{
  "d_shared_expert": 128,
  "hidden_act": "squared_relu",
  "moe_layers": [0, 1, 2, 3, 4, 5, 6, 7, 8, 9, 10, 11, 12, 13, 14, 15, 16, 17, 18, 19],
  "normalize_top_k": true,
  "lr_router": 0.000981,
  "norm": "rmsnorm",
  "norm_eps": 1e-05,
  "optimizer": "adamw",
  "max_steps": 9052
}
Below are experts of layer 12 (counted from 0) of a mixture-of-experts language model. Rows are named router (the router's row for the expert), up (a neuron's input weights, with its number) and show model dimensions 128-255. Each number is 128 + 24 x the weight over its row's rms, rounded and kept within 0 to 255. Numbers have three digits each.
After each expert's rows: a language model's description of what the expert responds to; "comes after" lists some tokens at least twice as common just before its tokens as in all text. This comes from a sample of Wikipedia text that the model never trained on. Tokens count by the router's weight.

# expert 11
router:155133117096124101102085135137088132167140112110136125161124105113167112144164129119126137138130154109118114127097157164114127122142143103102126092088146107129136146126117133143094137145160188109097163119167177110169110106133116164120138135106134074149133105114106108141165145118160097105167138139146158138133105137073101152136115113111140139110125122104135114145107140106119134132139
up0:159134084110098141130131118110178126149149125132114096117103113111148125176165127142115089139119101145117109160121159127123133141116133159112138138151126187135132111092104102167138149179150130150112173092132141138123093156085100155083091127109147107159177097135138144160098106114108154123156171116111183112141129120145112101102148169117151171154126133091143126137123126142165129171134
up1:099152161155151123133098089102192117105120115122172127166118143098126108140161102154161171132115115100128129133081120120118119154133138090103146142076138089118146121127077108153116146104204133108120124153116128138142125102130133098077123155126188157130089112117089120141133110137128133121135147124129146155136166134131088131126116096143117182114110143118109129107114070112170142126130
up2:153187107141153142132133144134095145163148149128168145121074145110156104115166098095121108123152113095107124085109171118125103108135081169130120124099129159098100198108106128111127151126119126115139099123134106108112080116123140124107150139105124140100136108098140112144078137120157141150126135133164126112127128131119076110135124118094130152091162119141107139155141146127111104148110
up3:144123119106131102119085156187103104142119105156133136171100162162131159150111139129106187089126114192116130133145142128128129107096171110177090130139137131153125099120137105151130148137129143139124068120112158144078144155136150129136152119142096126123110086111152141129118121103105142109101159130087104157095089124148137143082137159093112162111079129149147121126086115110126105143130
up4:109139127114104149116123127154150121125150114119147107140123168101125112148123101114166106136175126145138133084062088136136131130122178151152117127147121116159088125086131148113118165121149144107125147068123128127129177147134131101114140082132114148110138091095128113084092117127139120119135069097128132129116100130102100116151096150107132127148183159100129144098105124130167132105104
up5:191163066103085125153128114113133157107111136162124050150136103142175113145113176131130112144154142134129126136072111124152153139127152129142166119120149085140159151141102123149130150156140135113126144094124174121129125106114093118119119098109151095158153137147122135085103134162161127130119129099100101107139107140171144128098091178127137151086168158140115100133127150101098105143156
up6:155146121102158145121128129135143129115123125143102129097134125102160148135134119111106093164109106107174119108130127143118135121142175121113146131163166145096107146131159117152120109110155166130127157138139098114125118131087120149113101080134082121141120153103148131140144164137061117116094124136124122171076152114102171143165108124141146112162126139102167117173119107105167133104126
up7:096143132128141110110146112112121123141130130127145146136102131127138122109176123149155105076150097103100159166114167120130125115160155114156142136080114151126166103129130102125123120118138114135111151101124121128146079098122067144133102166115116112123088079107149112146105144126134124116163104156087109132151129152156164101172163147145127154147099170096149103146157107168161134136147
up8:165120133129119140110117145120141107168142132116135143117143147108163065168120112106113151137115114127150152106116130108115139136105130150122134122119107138114120127084162140099115137144123105132127163141104135132160142146110147158148091158148117120141169123119183116146135123121107091134116088114140190171083144132116154121116177184143147160164123139135133160128185110103123094164131
up9:135110174173149098141142193121116135153138119158113146126118151090100119116192123130138105134116129130090081101105116131105117161132117180135126168103126169148111104123111108139124129152127091119126169102145136132115094090116088078133152129115149134056171106119146133105124127109122123123126117146094112124139094132109159098142113168151130141103124135099103153100110126139131140090121
up10:126152129117140106107155155160142102121097138130117140119149104131133138115139152099129145107132127106115135112125093151120131092109181106118118170117111158134099134129145148127118098144146117176143132112105144123130106123162107055149088107101089128073136130118161152152165085125138085111094143136153084133083092105123119140134124146130116101103110123078150085139142149120120111119150
What it handles: Space before table values. Space tokens, chiefly opening numeric cells in sports and election tables after pipes, also spaces before nouns in running prose.
comes after: " |", "|", ";", ",", ":", " in"

# expert 1
router:144138113101099137118118162159146089142122126103154082153116129121187070137152131129129162093129138129071143114127126075136180068179135101090106114093125115162117143095155092129149136148141170147087159126172139131145113107144116125086114154097134137159122069161146108116150110138170097124157158121161131120119102123107077131130139138107142134105149097125140127135112126128138082161115
up0:123116176111166134125110105147133115185122102110135101140157106098101098103120121149117165126135162108129127126111140106063202151105148109118146120102141107117106166143117096112095107125110138159080122147114110117191138108080134180135092125131104134134123086143127128139147124136152132127121144101173121115100176122140126180135122195174112161107161088144148154126143088100171080146156
up1:131113171105131157120083105147123121120129123110123096171123141139116124088145142144112134118134150124103093129085157107116128146119100111160158167143157114123121137136093073101110116124122151117108125132131127142113123133106132144103132135087120111148117091131180138133122120103129142149104150130154135120157138091106114143063173157130112078145155137110120131135059124157135090166109
up2:156164140127096118174123139180127071174135113164131105132146167085158116173159109111113181118131069146146100138120130127104162128146144079132163105088117121144153149123124138165110133166137147146112108148113144148146109123143142112099137121141089157120130136099134152123128092133151112098131155117137147115118114145136147136180110079129138121155152091100115143155152124078121168102104
up3:135182108184103138134052104155117121106152150140154153159111130116120143122141137141112153130134121158120136092122134133135125124169088116108108121115107085150157120118138067143127127166166120128103121105164148189148105149114139110085183168113121084150106142153128110138127141116110126138160180137152136119163099126123107125122140119107144179088174122161100163157116124107123087071132
up4:136120151131181140135141099159106133119118133126108141133120100102141105145140108149133142127133172085083128141153115080135128137196152089156075116084139109165108148134144127120133123107125139085119131082159122119118127147182113109102135156084143111126142101132136087154096125153187114126156155114167108100132114136133105141163145107136097154176159112166134116172124103148117164145114
up5:174144073120075094142120137103098118140139134085082151105107138155145125117142137112131169122126119138104125125064154127147208125140135108117158125117139105156107143115119115118126132137162121109121150155116138131143151112107126190165128156122137130177103113162150096136130136135108106160115141119138115081131103053146107116149084150127123184112146113184156170156143154112083112154139
up6:114125144120100095111127101157086144088194132116134130162140109155146097143162120115120127130093114135088097103136099139109147116134226135137099128118116156137150126168144123151182110183105112121098172101134125141155099175150102135123115145097136123107132110174075122106133162110119095101107149131143127110117128131154112122131149116143139137145113111137090166141093130146111092092129
up7:110128128157110122126133137135111106086121128131106094133136148186138155165167112100089150156083133156120145097117135141098135120167126153114144141130134096138143149125151128127084117130125172100109080127129103133122123163129141104145171136139097157120135135154113093100141067124128153093147120179112108086119094144136127129163150154120109116121139117139106137180113109114142096094154
up8:114101121111126119150023168150148131106102106149114074125125121126147112112095160119133163109164076146120154121117109072122141102127097100103136124109117126084118100116114092114123105131134141114100164155128134154109130149120167105127132132149166131117173170143136118134171093112090125137137137119149151108144083115125138074108141120119134125134138100092130137107151169128140088114087
up9:142138109126132152094109182157126151116093141094100112139110164116125180143149133131099140106111141102141116161094157131152125130170131127118114119095118161187123189129152189174147086121132157084132143162158176128126097140149143089118132134102139109086158107155117094152152106164124112151162136134117133080114095141101096148106128168114079107105135130136129120123123158116085147144161
up10:084138114136106085177126097162160126097162129128119101144131113124151141094122132123095126095152138117142150093138119135135138128115116157118144130071133132162156138116174160115124124138108147162098133139146143149103109088141097131097151065112152126127140091138107083172134069120115140093121119161161131100143102078138180104140123111157098138090140120122168086141146129120147110110138
What it handles: Clause subjects and connectives. Pronouns, relative words and connectives after a comma or period, plus organization nouns as subjects, such as which, it, and, He, team.
comes after: ",", ".", "),", ")", "\"", " The"

# expert 21
router:141130129124115088164107150179156131154094089128155117151115112121175101105172116126125115107119137139105138106075135107147150122133130176145140147082121116117117192113145124135119116128138157107076154114149125149155090122114125099113161118091153132131119117148134098121193090133169129136156110148137176125119109116114121131095098156097135142137151117135150116144124144124098140090121
up0:111090121069100107151122127129156174162129135097163144151101150123162106125108165130127104104142128106107142110114097134122110128130153158196144117123152111142155163143145160103189111133148120101145142130130128061142130166108113090102124126105128115125123115175129105127101112152118110104125104161080157091111123115182145154167153100146133134111114154169143129161135143157189117112109
up1:136135145104145138138103136144156083172134128123065147161107128143115141131131109132124140137081112127147152128114155148155178152126117110116191093120145121096088093146126119171124128142099142105107122130151132141175143137109082128137118101167158134105112135136121127163131121140137117149136092114132167137122186123162152113109122111124146165139142107095126094095091141110148104137143
up2:129128116147137127084129123158153158092152117088137142158128094148128107120166104141171155117153115155109135101143140148114123139170124146153157154096124087119126155129119132164092108140210134123105138154182143113141118115173126109144152122153181113143148135130095132131110137117147139133159111121104142124125171119112076103137094134091175168112149116113099143122095137099130109150099
up3:097157141114059119136113112127154092151123136129137089111154086110188154095085109142134141106112142078073155135164137127102156130141161117126110111110117102111143137107134092124120103126135109108117146158175152149100102135091132124065165156126107129136136120122122141174142130119108132122148152127136083114141104071098139146123159147110132122107126107096155124144114145095111104110150
up4:162137144132137140118133107159134123122100128147106141157159084139133134119123077142122123134071138173204148080114145145157121133112141079133146095086135121120107171158137135176128088122144107104127106154155122104130134121113111097124137124140114110117080127107108125092139118135124131104093129143132139165161150120131155151100125141128174149138137101101139121175101163114123142107090
up5:108121154127142126098090110188128161153144106118097129095105122149219101134133136132138153088095143114109116152113110151123110117138106131160121125100107120127138146172142153139152105108134187133119081131129134129147117172149127113142119119131115136136146128147156125109158115128148142148124078120111181141108150099142129135090149114166105110135121113176114154154154143138127106098118
up6:158098111121148088214118145133113155085110135106111136180071137101128117152202127157105098143140109122169141158113146061127148134120155138109128145157161140121130129075108115106152120143120132100105120087149113145124149105111137107140143133140108084121147101120155073105140108113129116119147098122128166142132113138112118140091112123116139167127131109143126105143074101123118166125130
up7:136123119126120121127099124163141138159107099124204169155138127128139160112104141114141163161136143122123149150130106164100171119151135137133153105095142142113170141147147108152148122108117118121100157147085148111130112150131151118144129092127110122128076177088158149126131142119169123140159097097139101125103118136126154088098113142124122141127146136135159090110188097124147124114119
up8:086148148135147152135113137132124138157163112115112132136129104128153129092131121121107151113149144109085157085140166094132084129102154136152100156118106116110183153098117073145143116115148141108119132144132111113147137117112141119086153141178122154162193114095126138125155120129111132147107156119156098109112163075111097138161127137125108111103152120117093078092130139153161095104136
up9:163117143121109123123128109144130144169093122081122128113065143077126141101157172105119097100136122163177126106145188129174149123130140150163108097091190147144130119132151144097130122150110164136119134085164115133148103161123149121118132147115106130120167128135140151091093072148107142162122097151143162126105162115126117109175127143116149108171097104123122120147133117155155150140084
up10:150088135121134103118144137111095132130136129129143125129155123131169127134124111084195099144119110118148114112075173160139134176092109152105128110126163100124164141109130126107137178138101078120130169156180130123147129110099099126116097124129145147112131053163107133106155067132104152138179111136107115135118111101133136115157103074116117149053082107105128116101154129146127152151148
What it handles: Table punctuation and numbers. Opening parentheses, pipes, spaces, minus and plus signs in tables and career stat lists, e.g. (0), (193 cm), (−23.8).
comes after: " |", "0", ";", " /", "5", "6"

# expert 34
router:122102143118108136129167182143115137145112093108159131149090124119194088147159116107127143133129150165116126068132188094150153086179111137121118141086151118107103138100145120153155097133115150139041120146145151139152109102153157106109114148085099132094136128116125140138166144147163079122139121125153152104103131109098108164117137116113151152104154091136133154136105099118111116109115
up0:128148146149144135161153135116165135141123070156145144176116172137150098137137112085093076138146127146117136064138121108145118104129119132143118144111113119141134121111133138134165114136129150144108120104140132124148119101139135109148144139155095136128162136124129155094126174169115098115121146166142203107142109159098101123141071133124114118178112107117142163132111125127086147121138
up1:103110138121126155144163164150129121122175105134125117128115104147117090144133136142170138140163135113144139112149181138115125116166130137165146111112155124156132131106121119120109103087112149161109138122108153159116141116111110110119153113113180128125130141132114192151135098124115129125144125112184129168108109118094084105098120117167145128118067115074118146153093133097120140118151
up2:111120143100142157168150184130117109110167134094158142159121132123180134127146084087087085111161101148144132123080133176157112094150144153151124164144131081103131142125138156151145146160112110114086117125112197108165134131124180152120112110164136127116101091125140120120114142155157133147138133112140164069068093123102137162135154062141143093137153164114155134159147113115089081090120
up3:134097146153132107160130144114126141137119142102186157147105141148119107125081104126141091129133102128159125112144165145130166138132118130142158120096118166131134127112163108119135129135152094101110125149104085109153142111118151110139119125136127114117094042122162085146121138132163128134129110137118108104085105065146116113117130141121113128105163154145143157216127138094119121156065
up4:158100120135156141171131145172072112134143159080135106120108153123162143129152065126124109145102158118091122125155128100133096155141094099143105147130127130145107101154095146161135129132157130134127107130159137154125144118166136135122092114108085055154164149148101148105090150141131090091149137128135149112113131105075171100087097097112168123145142102196158152098072130148110121124138
up5:145082134115062123121145171146131134106111102102160107111123140143156119132129144134149170133150191148105120117092144138132149089121116146116102123145123157123135148112146138099167136151123108102102128169129117137144169158166154112141098124170128137108121113128110111146168144128139085132160105118109121070098123119133142179104091164116143099117130097162163152168119135150133127130093
up6:099136106158160148114138132135072106143136110130153150112114132125139141095179140109082174123143128126123176080169168095088142134152157083088123124164117106116093076093131109126122076123143154112109088117161155154152092098179148134152120124096116115101131079127119142139088129144133138121156139137088089135146134117109145112116138153143147137102146124101149141116135087144083100092148
up7:152131147116137117154117140089113086101180104107181152175166101139122116121093119139127116165127130110142116170108180082153128098129151108108118141120145130118161126097131132116131101117105156143125116156142101179141081106097107135092150124168119063127113131116192109139161165125138142152119123114103107107115151103103136198134145117142104120106161142144128136118107129137144092107132
up8:125128116160121087179133144131127152116098127147151163133072124115146140133120151158133160147142118161107147130128192086120127121138174053109143153096149151139061116112156112127131125117122164123077115164129101174122103087137133107124150122122112173115119131105157115137139153133131124102121105151137136115113146072075123094158134102174143130121083163131129142183111114089107119128128
up9:073124135120160108114133136114133124146112135112119130126087143141179120130161123080157097095103146180156140099145142113078147110142138140149119099085138083138104129105130144139147138081113160124128102144218122141124145121171147152141145142149108145102119072119120142096139096143101129085122140189124128105145128118154140127102087091152122144172111180153091170152148137114171119113144
up10:149125182094128126132097169140198147124106161104089123110122108117101117161150117117113113120125087143141121173101132127109142111142155087101155133100171077124132139142134100130112141099099157123133123110119144136122144117092134125137129116147143150150140166127116114092150105168170139116128132120110136124111187126106161098117148119141134169137127141157155144162120121116139149173155
What it handles: Numbers, units, table stats. Digits, percent signs, units like km, UTC, Total, Apps in statistical tables, election results, and coordinates, plus URL letters.
comes after: ".", "-", "5", "3", " (", "4"

# expert 3
router:142111130098114101140092161120091131131145078131139097158130120114208104152144098095116128111139142142108106091101145143126136087139096109106133117122127105180136153118134119108115141141168183144084127141151125140163112151163157168091091130118136107152136108101134137148141101133156108127134111149114145125139124119099074138095096125132144143084127129136130136153103139076110109141111
up0:117122175106117101143092115132174136155142121112137141128123110142120144094147115112152148115147144102100148118123124144109112133082159108158125146154139129104096168099127123138111122171158145132116116075108141086169090119124149164150163093112162100132109135180141123146087147121136125124111103104128110079106146136152096118107149134099144083147134116093084152131091133122129161111100
up1:147177110122112130132106127116142151093116167125142109129119094168151158147122119138111135119069099132096136088130124126109129100097157091155115105139112164149117153120111136126117136116137148102108127106154125149117034116134077118122110102146115124116143153122112157145101119142096131117160104097132096116142101126140133099167129153152127177154127120069122109176110132081152118119141
up2:105114129125149131161117146154133092143119118180118110090116134105137099168089085152113138131135164095131078095129113113130111100117114171154123113148131121143062186111128112069124117163157104084116136085107138097148165098136099118155120139118127128133148117104115130142131108149197128150104142138154123126134133102149119159121121142121134169116153139133133168114122126156066115124144
up3:131151082133105138143116131083115090145108175143110090120100121128166152107126135115133131113135107138079104097108109129125126140098140100100173118119126158113082097097125128122128128155100131137100113137139126136126110094113116088109145128109096151142150129075159150139154081143131118097140102143094118150120111155145142082083130171096144141174091128127150131139137161126188141162124
up4:121131137130107115127104098161142097102149115077156136128142139117146114103125069126117119154137122125079130088120117148142120101162120091153108102094109076113143149162078093144125159109135177118091120139110145139113138152153188118112133146079096137146144105149103096134171106128123088101133119154119138075097133107147098144064115116113149165127123150154111139139118154130128150158105
up5:114105162160144105123122157119061140149089145109114139124082128111150154122147138179103131142107146156140131169113111119162115130146130108111140156132111115148139173151104140136151153116188128114108084156130118103089129115133127177104107145148161125166164127139178140141117112114137118156098144108102175100130162113140091087103127175076128153124120119111126130135148084125136115147124
up6:152130119098098176120123163101128085160154103166109145131129166090114064130102109099138100139147119153143164134107136122113125148125145172115133115136141190131077155094139157152118146108136144121132147132117091138155134110107112126072058107132084170116161107120145160136138136139130113130117141118134109129102149134121120110110127122120127118131108153094152154160111106109154136164126
up7:138080166113100117121138150110124158127154120114126123108168122146137129104133175102130112134113109112153112164129119140136158102105121086151153152136116136146180097088132167100122141093148160159113159130155112099141064121115125174136085085108126093164149087154103127097092095123128123150093154182063127115150154128144129111151099192153142091085147114078095110126090123153136135156137
up8:127088104134112130131066130133181164150115112095131138156134115089131135138141150137147175143133151067098142111074145128150122134151146164112152185151129130129137161123104108093127085125127140096125161136111142148151080097122120092174143116125132112145105129128118135137128128127154167117148102132092157142140167140140130075120131157128100131120114155132148094118122169112110129122107
up9:081135128146146046121148121145113105124136132132130100138146087115141137142154123086150159149137096148124135077139092124133134095138114134088110144140139136144096140134140142090114122137139129169124135122122172140118130161132133141162164103069151135106085090079127179163098131114096119127161116144149122157110071116136141140098090170143107143097084084158095133140101120092112133093135
up10:102146115134148134113094122108110065143138159169149102104137103111167162082159128138128132113137118120080136110110131142123126099129123146108091168097105150143087144121126149069118121162114135121125171143148156161125143160136111081127140137132087155115150092080157139132106112140137099125147132138104115152095092144179133146097106145126162123130092144127118155154147167186104150118116
What it handles: Space before year digits. Spaces and first digits of years after "in" or "of", like in 1922, of 1911, 2007, plus spaces before nouns in prose.
comes after: " ", "1", ",", " in", " (", "–"

# expert 17
router:134149091139112098129114161119134126149120099121139139162127100102132078120150141138157159115145139147106119099105135052138180110145124116129166120113151093130094160098120132113150157117109161135089138147124152158158120151180130107108119134069121110125139119122135090093144129168118081117115138137129134129133122097072104121169101097130120119116161114131105095130094145121134101137173
up0:108114119104148122113079131129089120151137123149132170110107143153128118145099132142133145087144135141129167132124141147136120107096170130120100109108086153128158124117137157114156146134126144129129080157140120089110076131127119148134151136130122127109141082128109158138108111080131113175119124128128107139120121120124112115150164132118186141096160096168110105160143085188122080182124
up1:168118140112154156160094111145108148112101100112115136144112087092146113191125138146098102120133214128178075119076132094143109114136099133094134118117098126102148127097095141141112120135147134155138104141147103132138106152146138157107116126106134115090149132101112166125159151195128116077131101097109131143131110105136131151086128164166158114104107174154139132135141118106147118131141
up2:096124108153137123170141110140086116110143136119134134124145097132113089134123134124145144109155122160181112137173130120163098133120131147120150099133155149112137129130132104137126129077106132149115188146111124154092128143165138133123127083154144092102117162113137191132156109138132105131129097100091114144163155122081161099165107134206152154110131072110087078130111121130140145161149
up3:114121084174136110121130149126124079116145101139142138105140118133089142189125180149128157150168130094134143137141113088137141125176152153096174140128163086130109182081122079120160092076112163168132146114165136118111140168147117103117141122135127134149147140137110114129130131187123105099170138109115144139129121105126155105140100124107143177154089139097125095152173102134162136138149
up4:085124145110129106116127129159085073132139100089101082129136150135130133099100178155081163126154143120115112086124117101140152129171128114090161086135160157116149111168144160120132121127112143152111136100120113150114123140155134119136108092145149122103089123146101135139127115139143113137127122119174116099129078130151111145135113089125102176083131068142120118125114145108154148142094
up5:124133133132146151115169151130121161099176180113107116156085111125132085147124124130121116103092100117125150120147146100141169130145103141094133152154139156133128150156150102117103133120122131097124128093127137133156125147112135120107099135124189122099110140136162070128096129134126076113129112159144142111135152090141161133142108135131107126087131129105138109141099136117148159107118
up6:099147123111144108133131145110142162140141138120210154118074098180107145125095150132104126068127102073133152126131127112073098125139138131142143077112155112126115129097181149122141149152102127161127089147132103149118111156154097139131119123135103147129127139194156133142088105073124164119134141129125107141131122106131120126139112099092069138113090092155123124166125148153120119129148
up7:138148139133101106125144160114109124157118122128133110125142097090113162157089116109130162116141157123150128126150107136144098161109154115134149164109139122127078107128193088142149125113092168041128127159161135117100113088128122133133120138102119109081152140166157138139153115157107091131135136138152138121122169145086119117149128119145098086103144106143142094164122138119108066119144
up8:119087094133113099159150160166125129107130108185118133133092159156117105173143133090148135129145112108121141146079159103099149088182082161117110157168137122162148124127113156107132127119115152128108140129173117148097130143147104165146136152153130086158123138107152104143141127116143090113104105106113143150138147153107129115134149114142093096139113101108143154112094137130120144145125
up9:110174116160165164131108115144138153074131115137173117121145120102116143178131153094143083128135109151156144147149108135086097111129085140085141123117138162125093145097070138142106140116155123146117156130128100154131159072144160091142101119110179059112151111133137108116112148155125113119159087128135134142142137103126125120165114117112122118119118170118143101140097143121125137179154
up10:126137068150120115110090132121150115120152120167178130149155113147137159089106173138165121133110114100126145101181110155172142138124120154114171153138195136111094145096129171077156116137104152125134121121103126130129111165160135108140138128094128128119149069149112184101109165195117100151109099168141107149112129146143126125119133129124162190069144088164136109111131121083121133140144
What it handles: Abstract nouns after determiners. Common nouns after the or a, and their suffixes such as -ity, -ation, -ment, e.g. area, population, system, role, purity.
comes after: " the", " a", " his", " The", " its", "The"

# expert 47
router:149123091105110122170123133165143128149157093138169119135140125126169093121196131110149109115152122144122116117130165124138158070132132104155159122089109147103119138125166121132129126108122152119068134124155141092185100148125132157091102115094154054143136121138114140161142109152145095160139146133126186132109141098081096182147122138134125155138153081128144114136125137113147105132129
up0:115134118159166102136105122135114154164153123088112112143195116087136130172119126106150140128129139118139128145161126142081154130098141138127118085113158131140117104146183089108108114138135104103103135103078160125145175135147146162180118121145144097084149154127137144136128126146147106094119118108144102082088110121080098123148132156123122143086143122135133084137098137127127141164118
up1:167100080096087089152142175070154135137147102118149143143104125130135120134181125145117132072134129127133165123153162109125146091115129153153113146136128111118186107112141138100122144111098130122135156110164137110160121087109069136152138161113185106128135099112164094126162122129098150110150127142147123145115135171145138137126139121152113141151126089113147148082132115103115133146147
up2:124124110116145118094097177146141096125122128130147116135112145080116109100146134122146104141119124149144133133123157112099142083165150095116183104085131144122140119146095116117100098124137173088123163123149147108112144121129146129128113182109086135131175125092100126107115097148153120131081145176154115154096139112163157145115094144139114130086152128169096123100118148114104104187152
up3:132142072098148090156083136145085151159119109134116142134132131145107143107104149150138133107140128124106124138102157145168154110097094111162121148102132086128161138135122111119139089137123109122109120120144128120159148124158116145152129127089167082138177099149079109164142138147115135167153151087137109116132122110132076135086150128161127133093162127155124092131147171158084098114114
up4:093103119130156124112105116154148103166152131103152130121133114148119109148126109121158081096124117166120132126116124111134101170123095145147085149092130135098086102137116064130130109135113121139122173117151134098180129129158148130120102137107123129118133124138123128110110095148155103163178121112168179079130129112125126117152104117139119121149187189111149135130122146116134118107111
up5:152138108103140127132129149152123143134090130120149152142160096134157126114130119129110127140158122144119111132143159153187127131107138094098148148170105074150137143133152152131145126095130122146139135142121127123181155176129157136112115178122098157144119159110143156114173118110123156121103068103120106132119150133111138095101075181093128134116092167107115089084099160165137076110137
up6:102097111132095117134147111116137173113151118137159113167184147117102139131151141146127143125109138116125141098127129155121153119129163160134140121133138131089124148135151143127114132130130137098094137106095153083128132090151168138151180099130183111172075121122128120107085112146104113130136122110129171088128081116098138145164127093101164158132151134148100124106100140093167116145120
up7:122152143083128144085140127160116163129174131131111153142124132109122094144144113129133084101131093130123140119141151127121140113129129123125118114128123102124090118090136165113154134106101104173120156131127130125170136122118132128131103086150141170146145133117122185122098131132147126124086122140110165141102114138101100181168138126120124084121162135115161112166098098124126146113093
up8:123136134137147148140116140178128099098159162134133149140125114100130077178139134147139121064090122128104143089171153136133113134163119119154112136085107148069165134137148089139103141141118110157112101160125118106154117128108146147158141084094100130115099143114113168135140136112119096119083142143125108136105140136076136149152105123091140133143095121135124094176102170146138064109099
up9:119120108122100131165165142151131105112123129139164100144161131108119116111136157126107110117130136134144152056104138147121117137141162063086148117075136155100101136155166145143148131096138111125130086111205110116096095105073110108158093109130094121118179152112125135114122168142136133089138082123151115084114140120131127131113132096098101158138167123092086138158131128140109107135123
up10:112142152161147116109130138134115137172119142117136145133123160135172114149141152113145105153119132109132190110164139120127122147138132117135118082127142130118158141126122119174103111100102115125111097179198128109132135097142130106111108137125161122139113124122128142123112118154111140159138114128125118118162102082133160128165144108146125114129154090130133115155158085111192085095130
What it handles: Numbers in ratings and dates. Digits inside years, percentages, review scores and counts, like 92% approval, 73/100, (1951), and number words like six.
comes after: " ", "1", "2", " (", "9", "3"

# expert 32
router:151102130083084098122122148136134119164118103151157117165152113122166099145129107130148152103112133089138120091103153094145138100117152101123124096082138100132108130125156117147163111153161150105051142099135165146194077113151124114112113115143134101097122112137153148115117126138131111131150100100099163109104121105065108154088116131089158134074164124127142118152115127128112080126131
up0:150092111136093125151097154142133172114106132125153122119105133137153118148148145148128111151150164107090105082132061139129114115092149145125151095147164093128108176105143152102140104122145120093128152133135158076159137139136131149129121143145166082155109167108130090096104133114157107120114101092165134106153094126154112088125111141114131187133109155131105149145110113129109127107115
up1:100106112101113136152097169146135156176122109130122156120090129100149120170140094065085159142145137170148135127083104159111110148174129129145093113142099122148142182137125174146162092120107127123088147142139120141094131113141119148144108067151118081162149148075122125119124098131162156181113154099145157141120121131089131145087150139087130152070169160132133120098154137133112092113125
up2:141131137093093070140075126074138116127139113096134120147148151156139081106121127133156092108082126098146115128159153106096116114122140130139162115136170098153147165096094122161127144132168119093135171153118132124136091095075115107152162143129167083118113115139148173135128159122154155126126119129131171134136135151103103148137096129098136101093126147122135146136132170134113097113095
up3:173143115135089074089111098128120137122146173089140129148114165147144096114136121141140157108123140143087146120160147125122157087150161154147142158116099115145139117142139138141126118140140125121097154101133161130121129157111094143113154120171160111159092094167132135173105151097121170131154149137131098105148123095146145154117129146152084134126132140129142153148114181066155099139135
up4:134136129144139093136119119155117173121120121150143100162146142144119114139119122110139127102129133091139120065145115114196148125117129123088116134120130109138185124138146075102102078132074149097112147090161092079138111096136153120147064094119151139130090110151121132119128099104137114150120131134155110129129147082126149098142112102112101121134135123137123099114087136111102120079131
up5:115092115108139122111055222136103085140131119127151125127142060093131105151141150129154109126124136153152092115150167111091143156177138101157105138095095126102101159114091135157128097131120128167131117138161136143114106108155136102084142097124136119119126123130105142136117127093119091131138120166085149134148089138161137131111127164074155060113141111126110133115147154148117110101090
up6:105119122133130117100125143142078116136158106105138073091143147173145137151101119099144113179112085101055174099098133124136152110078149153145128142109111140145117148047147135086112120120099122130113106094102140139141120133132139117120147147157159150129163109109119168127126138114102147109123108105112159150105102131122118109131132157115143151130110122113157111124125126128130130117152
up7:158084140113112102130125154106147128110127121130155132139115143157129120137133108128130110136150138127118169097083100161146135097105163173143091119134107134131062134098158129119133159122102123148106149097111120061095112130111129143169139126130152105148136086130139109125153138126111090122164123115131105110134115106090133145159160167102133133173142142115129105136147164114135104176146
up8:120137133094108119120123104153173164122128144100119074137101139125118117127137131155128100115133100105135104090111131141155155144131091147149119084111134130140119120086126121119134157115137150156117122132111134137109102139144133131104132114120116121155165083144133108130126093136104154090126107155171112141144085143127126180132128122181120114160096084116152121109093095122081143119124
up9:197102118142093085121154078166141152140126148119119099133130122150120119098131152093133178125056130154136159092130147122116129165147180128158156134109144129102111100147148119154142111168138114132094112124126177190162126142131121100155167123165107084125150171131131141132155108139143148111133082128087130105139153128125129130145137137134131134130084146140139156109097133103129118133078
up10:103132169082150104155094110141133113157145135154089101132102107156117100116123148096088148105087176108125179107144180073130140130093155120120118127097139152113153129146128128134136125121120128157125149170172090151111097122089156145114107120101125130136148127134145142163152126154134174159137152135127103153155113098128122142164145077101109116130092092142201104157084159123106115129100
What it handles: Numbers and units. Final digits of years, scores and times, and measurement units after numbers, such as 197-5, km, million, days.
comes after: "0", "1", "2", "9", "8", "–"